python train.py --d_model=224 --d_expert=480 --tie_embeddings=true --init_std_qkv=0.0334 --init_std_down=0.00632 --optimizer="adamw" --lr_mult_o=1.55 --beta1=0.95 --beta2=0.99 --warmup_steps=292
Below are experts of layer 11 (counted from 0) of a mixture-of-experts language model. Rows are named router (the router's row for the expert), up (a neuron's input weights, with its number) and show model dimensions 56-111. Each number is 128 + 24 x the weight over its row's rms, rounded and kept within 0 to 255. Numbers have three digits each.
After each expert's rows: a language model's description of what the expert responds to. This comes from a sample of Wikipedia text that the model never trained on.

# expert 14
router:073135092119164126144084145134088120132138133129158111155105173154167091118114168136163154175137144127126134157158085162129100160142131145137099123128145113130133097116
up0:115128070096165118112153128142130161110078105117119148074116123132166112128103126136127090150131140128149130160194121160161175133140101148160126141093111111128156111126
up1:143101072173143131144137118131104143143088100109164082172079119128126101112137166080116143139133112152102120147100114128139116158131148113132100158135133132099158091148
Field labels and header words in infoboxes and tables after line breaks or pipes, such as Date, Votes, Height, Reference, Publisher.

# expert 23
router:116115137142109126117095128146123165114130110110103127152109154071164134148140104126147111114163170122134085153143085129068143181116102141130156134124096133107131098149
up0:109138157110164160123100149147108123137129134116083101139101140115162138118122104140133170124130175173103124164151120118157123139122186117158149087082120160114138088112
up1:110149160132100141113108161118124122101164123111115138121073138139101115119099118130139105151138137126145154125117132127132142090143097101106142134080159103083144123141
First words of multiword place and team names, especially Spanish ones in sports tables: Los Angeles, San Antonio, Santa Rosa, Mil-ton Keynes, New.

# expert 21
router:121114122140166083140126162144129159138173155117160074124082190084150117119092111108152119122120146162113124117169093142059131101136115149106140102122121131101142094139
up0:121181125108133151110169074136169167120126128111148131148104150122151098062102131087136133142161058164093140079113165135082107135126139135131112102118119155121081140107
up1:110131137121122107142139097141135149139120127133129154178185133115093143087135113127188106138169117105114095182145117131069086114118118172149153186121138111148128126152
Periods ending sentences, plus section-heading == marks, decimal points in statistics and tables, closing quotes, and dollar signs.

# expert 18
router:109146133156129135140135092138130178137112104164118155186076141141114105090149139117175120122121137158083121148104103162124135140128126143127128158140136149113170095154
up0:111172145084135106111127118122123171096137135173081109147154137130140144144122164147165139135107104110122083132114112120115088137125127093110159176134113130077112119165
up1:130135104109148136092123107124148133094189133114184141179112125137119098113138160101165131160092111151124125128132122118132125128138165108143133105169172167112126111114
Auxiliaries and copulas like was, is, were, has, been, being, and adverbs right after them, like still, almost, largely.

# expert 8
router:084135143094182114121143094176124126113105101136114117177139154164165143113110134136164105154133139160097117110111080171104138140130131125157123145159083107166118131109
up0:131191119131137103108133125150159138115142151138127139133141119113120093079125138105104125111140128127154167161123128110116098127115111104088117102134118170125127110082
up1:097148151147133124147109094154124131143130143106088147141123097109142167108163107161151056136115088138145127178146117155099123096161099117073179106161135105122124140169
Table pipes and colons after song durations in tracklists like 4:55 |, plus Latin-root word starts such as ad, inj, circ, pre.

# expert 3
router:130122106107132100148120159167120137094125123116134104136128138115139129068154153128132070149135114165120130165158059187110122120103141155114143102115110134134137152149
up0:110101123115128122114166087153128148074167101107172145135113149149132098138144088092111135113143154142131127149175110153133116139162138129130138089121163095147140116118
up1:120134139127109117146136134100104143142121071121125153146104148135147102106124121080130087149108168126131138162121117116160151120115127146187152137124114153137122140113
Nouns closing a phrase, mostly time units after numbers (days, months, years, season, games), plus degree-minute-second marks in coordinates.

# expert 6
router:089160117117167125129102138156134158090088097114159104160140154140117130126108141095178150148132149122133099105137103164095130132129115152109105105125126106129148117175
up0:127127137107147092117127114132096151147162113109102108105103132105114171098138112138158108153164125142127129151122096163101131119149097103162105165157160159180132091124
up1:143155113123139123160110104186117089084137149166133148152109098084133118152171071110116111122141115158123126102137116064124079128112108149124153122136126116116134165142
Line breaks between paragraphs, headings, list items and table rows, plus football position codes MF, DF, FW, GK in squad tables.

# expert 15
router:140141074180134141154126114153120138129149154107145091181107235124130086113136112095132144134125115158134116144190100118102118147068109177126132110138147121086140114144
up0:125139138121154141116143111137136154098102123084066077109093157169151152069136130169131144162161117127115108122205139116124134139130088131120121129140118124117128146120
up1:148134137147110131105108169144135127140184143137127108130111131097110126138193075116125133133116122131097128112156124143133156133161153124111132141107088099128124131097
Vowel and syllable pieces inside foreign or unusual names and words, e.g. de, la, Che-mnitz, Par-ekh, Va-uban, Bo-as.

# expert 5
router:123149113128185114152117124127142153085112145100104104164119137107129129110111106108135148136131138129092056141143076153065150119105143137170174138120115140186149138129
up0:117114068121153146141141135156127181166106163157133127149076135115120176115160166142136168120130117119126134148130137116107127162129083084102170137105160129114166109099
up1:159144155159081104138112121123092104153134104116111136156118146108079172092133136132126109162089122103108147142091142111154149095154096084111136123122140098129126095186
Everyday nouns and noun pieces after "a/an" or inside compounds, such as car park, law practice, ship, money, gun, politician.

# expert 22
router:093191096128139117138158155150079121133113121152116125174095159087112125102149148097108132150120118143149121123161059134115170151124129113094155091101146122152156166143
up0:161142124125133158134183111150111117100120124108161140180109142137147136095116187104194142148170115115139142119152097117095149146171138150131085114135139110082115131122
up1:118169179125156077154158105091145121101114140119100100104092124130147134102144126124157079154125126098118114152125112115130113095168124133112138166091124104085098146121
Inner word pieces, often a consonant after a prefix, as in Ex-c-ellency, un-c-oncerned, Comm-and, plus pipes in election tables.

# expert 13
router:118155124073147095142143068131127170101143138140124101180082155135117128119145186139133112154127131146119126138152078152120126116150102166126153121130141120119148137148
up0:097184113109113154162154134142102124125160121143119111156144183129153145145097150133116164131170124125141158135164095108165117111161120172140127110134166095109150126132
up1:132188107110154093120119162160153112103131103120126106150095120069115125125110147204128160120155125125138116143119077153135153142117103129103138147140118134095139141107
Taxonomy pieces in species articles, such as family endings -idae and -aceae, genus, species, Phylum, Clade, plus word pieces inside those articles.

# expert 2
router:139156111119134116135123119134129159118165123095094116141118186104131131092109116131153108187175165143158098116149105152111152154121128117103149119132139131136166153130
up0:113134103169085145138141135164137125143104130138116072119137133143115125118099101164125126127149108112113172133127109114130143147108106138082132155128147135152154145137
up1:115100178105120133142115139121136136130093112158119122110117128103122094134161111130101115135174119143085152119160107159096125147131125111097125103119090079148117126170
Digits in model designations and numbers, such as FJ-3, T-55, Carbonite-2, plus military unit words like Squadron, Army, Corps.

# expert 11
router:114120158137128124088093160141102163100157158093120106132120165101097150079142116140119120168127144138118138155114075121117121130146150145111133122129129124128115097170
up0:143127125091115107143136149144121130155149090141070111138117139106110155120156108124199136118127155133149144138131108163155167129145152128097151117159079153115088120133
up1:120115136190110128124118136169131126134117144135172135129081140115100108119097094102091111110136186160168073148151127176113120097096144116113128113148125120102130131149
Compass words and administrative units in geographic names and addresses: North Macedonia, South Korea, Kabansky District, Township, Avenue, Boliv-ia.